config.toml
n_layer = 13
d_model = 256
n_experts = 64
experts_per_token = 3
d_expert = 80
d_shared_expert = 192
activation = "tanh_gelu"
moe_layers = [0, 1, 2, 3, 4, 5, 6, 7, 8, 9, 10, 11, 12]
router_score = "sigmoid"
normalize_top_k = true
routed_scale = 1.73
balance_loss = 0.00228
balance_bias = false
n_groups = 8
groups_per_token = 4
init_std_router = 0.00833
lr_router = 0.000562
n_head = 8
n_kv_head = 8
head_dim = 64
vocab_size = 16384
norm = "layernorm"
norm_place = "pre"
norm_eps = 1e-06
positions = "learned"
qk_norm = false
attn_scale = 0.125
tie_embeddings = true
parallel_block = false
init = "trunc"
init_std_qkv = 0.0504
init_std_o = 0.00699
init_std_up = 0.0504
init_std_down = 0.00494
optimizer = "adamw"
lr = 0.0011
beta1 = 0.9
beta2 = 0.95
weight_decay = 0.15
lr_head = 0.0108
grad_clip = 1.0
warmup_steps = 352
schedule = "wsd"
decay_fraction = 0.833
decay_shape = "cos"
final_lr_fraction = 0.02
batch_tokens = [32768, 65536]
seq_len = 768
doc_mask = true
train_tokens = 295500000
steps = 6493
dataset = "wikipedia_en"
Below are experts of layer 4 (counted from 0) of a mixture-of-experts language model. Rows are named up (a neuron's input weights, with its number), down (a neuron's output weights, with its number) and show model dimensions 0-255. Each number is 500 + 40 x the weight over its row's rms, rounded and kept within 0 to 999. Numbers have three digits each.
Before each expert's rows: "raises" lists some tokens whose logits its average output raises strongly, later layers aside; "mostly gets" lists some tokens that are sent to it at least half of the time. This comes from a sample of Wikipedia text that the model never trained on.

# expert 27
raises: "Scientific", " Gian", "der", "olic"
mostly gets: ",", "\",", "),", "',", " (", ".,"
up0:535521480538555447517488451512483481466465467482546470544499505561461510487522469479498466509503451518447478536514534469565442499494517476562578510527556546478529513507499523472473499574396535416404445450567490383557489500449512520528449462511542522485588519442459535447560514493485500531470469507473485477439509527480437424559536428484460422529491460561494485501493515530468531523495419502508480510380468481475477471512442496488469515571485565521586534514547464533504551526445558542492524520464485499480517572483464571480471519462561473502523518448517513557530557431553474468492480549486462571473467520468515485577520508465440503516460539506432549512539509504451548490483424461604482517556521490483540489468461485440521493544567584479498492499458495455539523506496525
down0:413537479486539487493562484550414504489520485451498562544516544525513536560488465493503536493467505480584465486459489502472571527469576519498562509545494518494497499470467543490538517450509468493459513535481508484529450524543478480432535492516415536507558494446521451428545478438509484433521524463477493534514509502475556462487485478471542433470453445465491537426550607612459483527490464429471505516559420495504498419528457575439556445519480544545562506494503500544476487433507519406458489473516468512506504595535541583527432546522495536484499493515527538479431465450511477506523460514526539600506499483506558432501446462531471469479477455535488498420536554497470579473511485421526457492490478545467485486502448434527504475541579525480512483584490467491546520536556508
up1:473451477482506543465458443550553565444473481423501454469523566471545533501485498486391477397542518582488499541517482548534514477463517474520437521435514434483503424596464488438456504484504546508571471508554436455531568540517482537528487492453502521560521437460507515469523511597477461514468441494492531534484504591548512466455532516551529516487440517489538457452572564504539500455459464530424461478494442435494563481526440520443538498527522522479522517452555469448490486451498464502516515554379546517451458577440479481484531488493461473560569574467500510518498491491528491457509493467469489448520482453496492491542553527542543518482512512569508529526435531550437517537535501523506536476497465498491591491478447419515507438488532465566543519481538491557473503519499474
down1:439430554540517539498491545411505504482476513479523527512486464453459475565466492416450461509483495504500558618417497497492510560526509523515516504502455569498532452520547445468569489492535474466496514483468576479501516524499547527557519486538494463478511544534482584483514540508485510502458552506526507481421480488534464532487469478548562446492560427485475529461531495402531558512527438504503471430457450509449451485443503480528514436488491515475512526548478506435541573496520512486452474582581503440501468467439481488506514481459509478487513540469522529589441543499498514461550463536496479583484505480418543552500486466491511401462480526513641531503534563533496504501597537501527482456534545477526409481497443504512480506519506514546424478514465538434568506509538576

# expert 46
raises: "ath", "ave", "inner", "olic"
mostly gets: " Portugal", "NG", "   ", "DF"
up0:465467538544449466467474479539486579537536524433467484505549511544543534510466461496459491485470484529453517515536458525508490439488471505508477526485541473504569564542449477574483536437543501540451509483555437493531584595520511443418508623555517467501535480498432584512527524544436512474503487427517569466487553507508495444452538483452533463474488511488470501542536503482536552482448550517499507513500432468540466471581461452556510529489514544490539545485564470457469526397515462445488522544463555553517555552467405490531472504503513479438479549514457548524477535417517557512532451502531493575491467485526473534532512467544522462482443551510483555459478505568397559564502433470454482460527519453548546456517447467492484505496478521455495527528568478470487521554498435
down0:452484501470571473474534552463474505446508477560578414449481518553491541596572483428531496521483533443493539505422563510540552533480461441472509476426518489517488410473475496503529519484543496526631490483564598437462492523450479524490541525458484487501466556527478493462511489537509496482533464547462533517415592521486498474529490512533513460476451527521487450533558537496524514489511495510430482560533505495520474508489523397459519519525517490506487493517489470431568511525472499527563494493532561523428492487540584436512400484551443458516490497478522508464427470469516525493448498474544510447413488431471494461521521551477523431458532494449469544480519536545482476532485603510541549478456429518493520469439510590490523525548513506445535566524490457509477524525444531
up1:462498415496443497457462476494513531458509509501530456486508551533536474501502459454492506496431474551481576550570508513468475427520506563540540512451543453495538537524509505606484533444521505568491444489577451463510511502528508527526500539531568439508514465454499481568493553493462474491476487440521540457523529495507452447452490506451580469544442500513431572532527518510529483424522462597463540522428457473441585558530476531522509547499561496492540534505509471444475594478519493515497467519451550558469589561426511496594476500504499516443539529517516511502473498411533510533505436470559486529510535412519426547477488452544525521573472474476498522500494465546430485555493495462489425510554442453526536498428502485453534502474533561455488528519483469477526512586466449
down1:490439410488545486555502589503534450487550535460526476568450510560515447508504489513566490499597417435425443546497480491551452585507487532542487502520472510536450462481505452532464474482487503480455560491506519525495582543494451502470488490435451477520496514506450489469469565511520504491531523561596515537451584538558445557503459476479527515538531527489466461491475462561514514473474475474521463505504527498559471502430487525562470534506527470548508410459513467546566492562511480450593525482554415539511534484483510471513468466522499485530537422494618508482587533469473542504506465474542482438509465486446451517462478545499446446493477576467500475407488504479609484492390513533506454503484483524455467515506515525462470500495527436531544534535474463453536478484526514

# expert 33
raises: "://", "kins", "aver"
mostly gets: "″", "ID", "IS", " UN", "RA", " RC"
up0:509462490552459459475460460552446549491455474453558448517530551549445463546472459449484498501483529519464537474503495573503516480515485538534582490470555481488564499541491530486462534376516475522452488500499510459568535516471463458396471557542534454523565471505512512535499473465445475487432465472583500531484523541521452448476504571500572459539489474499482484493503485474545588510408516497470514523504497526510523515547453504477516544455569534497476565542561492441494510525567516487533446468455517547523558504487487397570499441506504593490456506486489592523504524439481531487439430496508529483529461491531478450565477495538429577462493532529556493455502560506454505493518513489540519516506535426509492414443528507423512552496488552458523527604543461512496567518444448
down0:471468466450527489457500544501514539462523547583546511461504484523518465415536473473485534455540506457527441453457506573518496415530494494426479539540513537512473469528470556535467527495515572462582538511515474514486455494502570497474482581516485509560461483599601438490453455545542468546542521530527490523568549483476468539519448491457536526556509521527390499495505539487501485483529521512489552501412463445430459540512549529502556524429460444557491501526513555606514507499452495577435502502499437441461533501485516487503520509546435453475515461483470507545607541502503543526531448529535406527409487513473534477497481502517524470527487474570518514422463482511505507472479497500399494480481409520458475533507447458470527517571483486462554475549464491533527500519476441
up1:475461489479462469493540498500489573508477508463552509559495480540472466536532476463446472522471488520434591498517500585474537507504523507488526504473510501504560489515476481554473453417496527513414556447511452451555482499513490420466474513525564502493474550432448471472442491542406482445436491450526536525553532502516478449484499516468543484536451514441512519522505492497544556568450408508475543468471514503434489535541438439490538501489515506480464570587516456509482533547558473501575493521428547538505547540422440424540558462473485548517478533508522537529421492434497521426508446521526493552547572537510489496534483437570464523464574513498529475462476466493441509498555447514489462491558519490546510395468482499465468537460537552475483525525505542469443533616438551
down1:542455470427537500463531474448459539505547515484458498448495491530456432408506471550493527441525547485529458456462566488479383483495562488470575527461547516454543396534462541541525558525463512435523489496434517492545478465581495509471456490459471500542484494575507452493502457504523500515492531494516557501475499496493525519478492503545454550513470482516539526505492475525468499491507530442516464505537451458506516473498491471540510449534524473518554544528471558621550506545556442561457566542517516475570529494492523549508522516531475503552529497486485546509487518492466426491476623543520523529461370483423477425560480457511424567466455480533496494547470440557471547480467442450459535478566471510546511570540451481492512501577550462467526530472514533506465518460456422

# expert 54
raises: " the", " our", " their", " those", "eman"
mostly gets: " in", " of", " to", " on", " from", " with"
up0:495443453583448485488494423527548529512396467501423501511471471541520525484384482540502495455533534534494474513506495485476514476481497484495547495467512456461517566495531568463509517387548573507514453504470477536516513523517533519484486523503530482497516503489508505558462478503554489620517545490552503485530537487502481483517412546496430488511440519408506550526469435565456419541532489421509466504530421446468522506517409541524459508547495528497535482560483441512509482532488509565540568516490564612529570491484477469495465555550523593528571483443484530473494479535501477453429503489535549543539480537511395485452477490542481447520449512490506494509515405510519567463523404555482518446474499506510495509499497488504499484462457472578462496569512528535532486505473554
down0:500456458554503492492538488477448467501467491483540598487462481510510430473537534555502445493550508490573535445534441525513431522478445425443465504555537537457535420509537495485553474500564507500427471435529462620507486507444502537452507492481480518469583496570500510556490512549561513559494466495570445517542511518541554485456504480461533451502501544469595485543503479468526471476513528475497444505461577499427522490488488542503507552526503475541504490529469488561498482516547481566570520493507466451513463582487443498513463501450525548536502505506500562561406529514511481570411530478444516551578509492488421541489464447486507465521447449495437600533515536460513508476482482456571459427472463467458486493503467489508509472497452447413519452469594483497561528485501476
up1:487523507471521490478510544523472487495535490538529501533480572397454509519547468470480516497548631486494544488518507493477507544533465475522534513538579504431476469477495444497439483453534537470520463580446509652499458511431505513516463507496475565488494469510529440591502445504527522512459488487425486488524461460518582484519483560534567467512487512509542487488544464513450594459495497526449427493506512524579524548472552535545480527519542505462445434496469490502467520484458497444496610511483501569525505518548483550542509446474493542455481516494518441495500444507530515503526526470480505480530472488558509489462447469476497461491424513535504549542534518442520487470486548358430557427510447508515471523595499450452472560446535526522509535589496463556513458511440501
down1:572451452510509459502538473529463503508497505515554481538539485494479465522447496491546543542542485441498464505496442497461526456527462482544506493525538493581527559500476447537525560541509490454472502539509485444472478475492436458505530481460541519473476522477443533413465508443510494516468515484522531501465476534478503509481496495510426567484552433522496497544538429414547496504487470469488611499521486499500489478525446463491541497469496530607493537549524468543491460415514511448581506515485518564543546473531497467471552513542485486498562533512443522543517424481480451515490467475550499484366528519531592466534530445524439545464552523431529411522538542443538458482502555511499512597521442532517532476446548496565567394561473442540497424504449499473421531425497463

# expert 28
raises: "iter", "itt", "ici", "isc", "\n", "ig"
mostly gets: "%", "%)", " %", " population", " ±%", " income"
up0:484483435508489513499465503575481474498500504485434461487475570542391487471499541490536483515570475525528498507492525509442484426470479499475597479533496523470539514498515518472458527366477480542520585564450506458493462518537543463457523499523492518506519490493534462494440548429468515480434543506427544534564600566495505513507503439496572523481424605439496471465507506445527508482496490518511571572437428500505431499460498458515464558565504559491503473477581406534503520532482509489499537451479494492515457464438501414509505414515548525496510490513497542500535520485535483473453450497512510492411501514485390453481497471487434514499471520516487449546517444512541484461457479520515517575477501509485484418507500580479503500453493476512471489485554619488571520526544536
down0:545459519535477566513534433460500504513500504448555530450526477470533452499497489484519491549545513457555451493514517527554514455527466500517452498503451583518526464514462547456466448473455582525443498518478495449489521548497522550508502484447497568525475478528401483509491537508420499512493523505559504477543546535503488502538549517528436482507486532465467430496457524526524471548546474493529414500443513520418527477486499524505498460527539478543536474526513496507422513496486590555479552543515451462466431391478551444481517383442412593530453470571560445535542521487538543540514551471475527514591513574458454467513465495501492517478396503500537531475581600503464573559493522501490504474490488449466547457537450538550544455487497474483494484514547469577496503504490423
up1:494469488492495459490493493523505486495505543507490553429456491576534514456540433488508474518523521517512499495515518523450557494597448480472519519474512520527506453498420506430479476518462496446514480473493503508514490525512441595555509553625513461494571507446403560540473534561543462447460476512495564525407608518516476479516482527491497529504520532479486494537518492490517502538550475504438509460442489488560562493530459423457552501423475488430551478569483476480493543506532462535583479461490498540500540551518538498458447522460536551475445452525543500483511520450458507507482514547553536446521415482560532512551518493521434419530468521423559502525440548524427484496529555538521547429497536489542510469512527443436557539514478581523546490555478372498474497536523482
down1:491484500509483566472473555531502521457470499537504486442561569476457564475431504507483451501529490495502509405505496466494504485445488565526456517491566483448440520500542427578499488524520481507486490487452496436484513557459500552425578430487562542525501503476535442489456462525482507442461470493536518494571409464524518486514457487543451523575466465497485535529510471478415561502497492497497553573513484515441577524550510549530604493554496524583463456519534485507520485473476499479472579460465464425464496553506528583540591437584478475499538602449507520486472474464532472509509427525532456544458477491507471494485385491507556503505441531441428509482508481563485597521521449531488492458538471490528472508509530526438599523472510491516483506452529550472542505523508489

# expert 18
raises: " early", " nearby", " another", " reference", " some", " previous"
mostly gets: " as", " after", " when", " where", " before", " while"
up0:498487500536494598523477469530503513522475523470495535488485481463514507524507479541499496490536461524537492479526510518489441491446515512500567499479487534578474562533504454545499496450483567510539462495505446445485530493429463462429441483524511461500565529499506518494523431468516473539542541504534491519552393502521503502490449543596616577527487438499403489524457493577531481504492480508514537531531486474465539425473472581525434532583515593525527533503558450486520500605432540475469515473531507456510537510457450469537554461473513461437524491445520518547417508487471576443471549445494460467477544501468522521460418537467470534551506538477479465550447431455502565494517491480517523550532462500586509558386521472479466537473435501496528451443514557503504530513483419
down0:554560511530491506500458518542488475537500479467481458587431493513496505527442538511481445572468516502428459478628474511525636470448418480499539482493530458508541570494518508492558467461514507498555522489449461488500494545501537525517481524517522560491563460446441517477496530460446511519483511507554396426465475546472503480430436483459471498478528525543529552498505501510416449485518553558539425492545514513481537514531458485511536510509431518413536525593474477522482532494483506457466443490509487469497520549478538497563482459446584577490474503492527583517477480480569477391471543477490520457452527536529457607471504516506511485440485465530532562565480569449523537521510482510479538446521446487471465545492460460451545517539522538565504431521505452471480469495485458
up1:495561422490478574498533454440530515540445473461456576498503523461422483489434515537524504491545429535525469492489498467478510445449464534477453484475519512483448519495537462424503521457505544534565476427510467581490494478486534558531491492448522463482541540511551490549473511507556513565555553500496525442549523499494506463524478510560496499497443435462598579517457433440534551507465577483491504527437491502431496500474514554581486498521589523442500488513539470476514386460515494487437499555491514457538494537527495441454454504583469506494554494525449459497438418499564448538443464470507506516537555478502490551441502524523505494472460495568449559497500437482478487521476466567433484524501453517547529494423467482485496461491459457531587466394537540518492557531516546
down1:512500490516492446472448500521441459539513492567553512496440515450534445513529493471499492532483469512484492468504490537499490520546423411502563500503476500548524538489515502444482535467624447438470451460538432506478517524549450543515485502558518525482535441494408532550555464385451513560509476494551451448550497523482533485538570507452456489537443499526494491562519518540488433542543522499510434585501597511422470529483520452535468567480466483436504530551485497456410562475492491467522445494457509504520529582486527500532497480494535540529467483531605454521495475537465448477530505507571529555490527461571495560514548548518515541444519469541411526533500486450443496562482490460566484496528446508526473500518511559511560521457494472441509440440499478454604501458517491

# expert 16
raises: "ural", "oth", " figure"
mostly gets: " to", " that", " who", " would", " not", " can"
up0:477493448525484473453435481468501513455496548475494478539519466482521490552477429543505497479458399556559466477486489487428453474527486534504493542504402434574495557489426518510480556423490450467481464513476593518521494507474503528542508481445542510523496489476415514468495478550494469529522499484568552445511505489494506470509525482459508578505421577489462495469563488486418465483509474508532440499446416490506513526470467592569463523462489504562518422548539449494433613488490533515573529550494587549479508394515516515460525511528520483440480512534546574442546498544513443497538489548556457496569458532499486543459539448543474552518396489541557545493531576468521537545474478479435458447525464520474509465488517473499524504478535519564509529514505446504469455524502501
down0:506473525505524481498545499451481496453513496476577475572513517443504459511550460480480483537512558520591499531458465539585526592493477554609548507512474545509533476521500505533483554508478453414461490527528517445511453480543539490497525583466498510496485521507583496465493397513518499487519501470568474471426478462517541519449537510459457514493500552508555513576582474526547588527536478484553463483467528494478539487444391557424444471522505459530448537499518581530492484444478528534414472488502560483491506451507502560466567462482496486523508466462417498516485514529531443529523434458426479497434503481518499407445471555504502567497536464462449524470477441473520456467481514520536510534517438468451514462507479529496433588504489525410503510443482497443557536431513495
up1:498510455549482521485537508578495493481529544536526555483551418460470429481535443471512423510472471504485474522508534551544438532426573492492550533472467485506492514504453538452433436583481526500419461463458464462523593504482513567531487468523500503483552503513525555479553549522442500570492471484566544476510498485565500443470522486485479489527457545467484595437593491481392495532441527448471504479516422513478477497493482514547448521433546499591494552489557474562449587564541440540547501551477504450471489464471480440482516555509486471534468481525548482458482576535569478504506510548490487477521578517529484472464567484518447490497496492545524497483482547519420545514487533548528488420469538455511518436492488507520503550449520563538487518569576443497492470512568489
down1:527513588494504510471519490505578495493512504498482502446507536500469446481404435587502389468445513549573462501591493547585471511484487527495536502468592489549423493493525562496492424591470491491478537502483516526498509547505551533446495496513441499513513500594485468444523515498501520499466465507510484480450499526497556443436515490501483525527427529494561468532574484513493471459504534505549548448526495499555517502507446497461467441526482501552420515482569526509487445495528458466489473469487576517444472457527472507448606467429459479558479525437509441522487552528482496543565428532511486502497506522555470481469537471509515535420451477540469380501538520477456501507544491550513502542502530554498509439499546512513530520379469494549535494521540389486492491534562469

# expert 34
raises: "lets", "let", "aced", "cles", "ire", "ights"
mostly gets: " F", " S", " M", " T", " U", " Y"
up0:522490461484462461463533507522522512538445496483500421475533541479555523560464469449465554475492495574510550521542546524460476431513473524539491486441509449498534427518536556462488469477548528505469487482568487475504437543471555514522503534533529465488554460449551480472505507510507492589448492427519526490524526489515454423418549474502566543470456425485500570509517497494528524538508499538540546544508509532518520496492492518443546454521556557496455528468494487479440504475474458496467574525468518520538514493438499489530497561575525626452486549414427493579430489478522476429552525464427416552489472505500484541511546508527509467516527489507470450537487466602493592512653477528534433483510464457500542495484503504437485540498441491508476440509488557552528536567481544
down0:503518554495489465495465543499507519471478514460549543459608497453522470463466519456470477530462488472548488462506436392492525490530471489519499507497509483562430541542491509477473456499538511463557461515436490488504467510527469484442483550543492517482529478391490465471532447477507479542538524529459466541463480463495556433525525536526500435495492422512452501449488538490451521537524449429497533590513561475509496592508538547433444477518523516561540533484476490474491557415456525462410473508451554567503492550498431489447483545547493500477402470494431511540513564466532510465527434518515485524459520550455534524490555500536493482423507593543483557522461496514475481518540423482479524567521562566559456527494560492475574531505435537544475560525451488569589470505516566
up1:495501521521488428462468547523429555534492464475560473476540560521487512483462457501500431488507463562517584489564474518511481503480524532524552476460492477530507445556522556440509445437566448524517611498492539470593464521470491489375484531538495468470537483499532505517473444516511514494478464376534483489479488477508510420554550535496449443456476460514526440472524568540473504423510556449449571487555480516487472534549469466455521492518514514468445506504462505468423530481517425459447536487452472519498496487469400470475513450572462516538485582553461518484488554493494491498557450517453553577440517463536423538515516480491479501478518494531502537457519518556462583537484417506497509484518516422538557543466480496586479477464492463414527496441537482520510484517540517
down1:570550475481424522515467501464565508493436517433447500523520484488529522430524430490476454537523521518509524530456504524484491553465508539471526509505505434482424518555537474474421470505474541531447488479407558512482495525567575563451426490448529518582478568535531458523506499477471510576472465461469539466478456504434529539484489549521475589437453514520455463440541542452405476421468487510460460524399528493451512484502518511540508530538496550531473527490525497454584494476556510518486507545475540424541496548551522432562446504530487472487510510550518526496544530492485415427562492532514428479472549519490521473530532529468428536433540496494488466524530482492439558514512457571550504491443512503517443523436547538563485595575524492500465463471527472519469512523560505

# expert 20
raises: "as", "ons", "co", "ich", "ton"
mostly gets: " Bel", " Rap", " Cont", " Hold", " Ad", " Stock"
up0:513483499513439429535576584515503525569505457488522537444496537524491422469494532430531395524455468491511532504514468565474517477533437628533531435493557530509553514481498531548577495523557458488477565522482529472529487558508459463422591484492535465516545465461497513461442480473482522476480542382534530471478495516435538489513454503447490462526504555486518536520469572495580488529420498512526490530530521495505537542565518448483467506478486505508394564550490498461467489565510484462526506476531436444531478488452492481518522476499544456450534474482488536542523556484460576517579505528492516526443500467539526498555551492511510499488497604465509535512507519530479476493561525478532514569488465450532442436466525526469487584497457542389481430479561487499513539544517467
down0:549504472468549573510524482490526528519456513568509437452503522494522516459503515449503484497475515525478429443514505500483565450546493467511516485547457511459499457497523439483525583455490446550549475506459441555513495567484454484492540480548477518460472500493450491488416451517485472517491478525567457522482497517469550508492441500394487544472515561501472525538472531452455435553544517530572458578501454541523514481533523491469528574422574478508523488488469536412488498589494548447522570508564490498532460527542442555506491430599464492527535463523564458450518538472485449464466570497527548467450401490469581505503522468489486504539510465477519496542445460517597485599509482465511569504412436516454465532506486473564432516529498459528487445518504419504488451554519499
up1:494477525495493491450523527563506550477488505382528505481526554467463533548485472478427465393499481500546547521542466521478441486496490493512526571453531517574488482511470517495520506484570502501542522437550483516520493528450540531412519511554527419483500493496485570449475547544527482594499521505630504546547554496514497452440439476521595471456476497515491525417479553542504500497474470495446510511518492472562541520515478555529502500472440487521465554566516453517551559490479496530496491525493550511468476478489514448522515531501489542509487421508492551446550505552548432421492510495446516498464525510521516472560542540524437490455535497521519442523443542464491521571515563434516468403580459496402522436461441472477451515418488489544482554515558548516420503564498511
down1:522406457455489541461458424575521509585520519458536532406530475530476516438534516560474493521517443489512515436571456494446432530531495494464505505466479441588527569495503493438485532509495550564491521507485466469510538571542403492507465523482495423549553553441505521470453445467447494476547466510517447582500529567535531533531504512457493508447562522524465443545416442469447443560436460500477553548432491472475470567523514444468517525541491509491519484501415500473496481527504476499564470511529403485533505526438480480477486479512499504513486471489450453549507500493536510570527585565556496498431488545455557489469532462535485528496477501515550499554434502541552514448511527543430504529423487536534484540515530581472486475506478504526549466535485535449490522477413479

# expert 49
raises: ".;", "\n", " than", " following"
mostly gets: "-", "|", " \"", "(", "===", " '"
up0:553475426491421562449482526488531502493470478497453573512462543507494476479470491562462463518485498542485481512494560566414500417454537485522526549494563479526500484523541545467503569490500493421528510462528454543496514533525496454463526540582509459492473488518508538518446527504498471449518498513611570467482450533518503527501427486506456551477501413516522500501458510514546547455503466473511579521498422489427482472486501547503486560478496522447545504505575453562505491511510462456440517555470470522465541501512468494580581542579546455501605523522441478504504550378463411503470517524461515552488500483519397411483483494456444537539463510478495439495434551516470556498452498470458509480512499497493532516502446520522454438472477464485513453444548480484481513482607563
down0:616454501543516549516512475506474444471475486526473478456477471575405498535506500491522529515495503478455531438543605491488511538491514448550513505551507504489511471470541487518523519490503469483498490468493552532489478484587515454528500546570517508465511515532484507439479513469492509526440541428490502481534386527454477534515473498477455538564471500569527546480463510408463507466527507519544437522552513540536503540489448529529503466557528522529494603462528496511492564535419473446424452475493515521522516412565481570558574494556518469483586530509503487529503469462444399437433480538563508564417492536470426503577492503480466541536487452490461522483471524433489515587458457474482507416499483456549527443492526501524472469495579437510458508469478515474552502430512544
up1:575469456498358526535474443563519512561490473481452476462478475576531556547536492503481512484481504508434460501489569515432549538498470519518556517513459475451502436477492502478541516468442551522504500471482491522518535543494523492487495504504495521493485542445483569566557509519542404527484520474526501507544618487455543517477510436441482553530527546431522449434526473465496478476606465506521538543454398488559438428539505470454576412467483582521535504520473467496549522546539517522515512478465564522439489492471496422538507487524514540550524518492555542491467575413473466422496519506554505554493447495472512526475526465510492547550489491524518448563512506583472534474430507522603446480452526491459519512503536510431521493505543468524441491473533489462539506514458523
down1:525420556511490476520592505495453468488457514479488553520476553577459585526495513534534469473470534542446495480422538514507518544492488484520518520507507530546485473460477471539529521549537493472517482426480494580446522576533505507440528569552439480535550506396490498514526499474558498471532527439558531504454494489463472539444552459489547433514510499498494440440453533503456513493563481439460499442569412487486529505454479563512542520482552494472522561442493395512533490488534459489575481510455509566510523515499470489495486489493576526507589478565480487450426481510500517470494514534506519563480504488515466489557475501519464552453444518503520464549530489465494511418467464490585495495476501453446517482651478449499511401500549467422523461519466543451460530431557526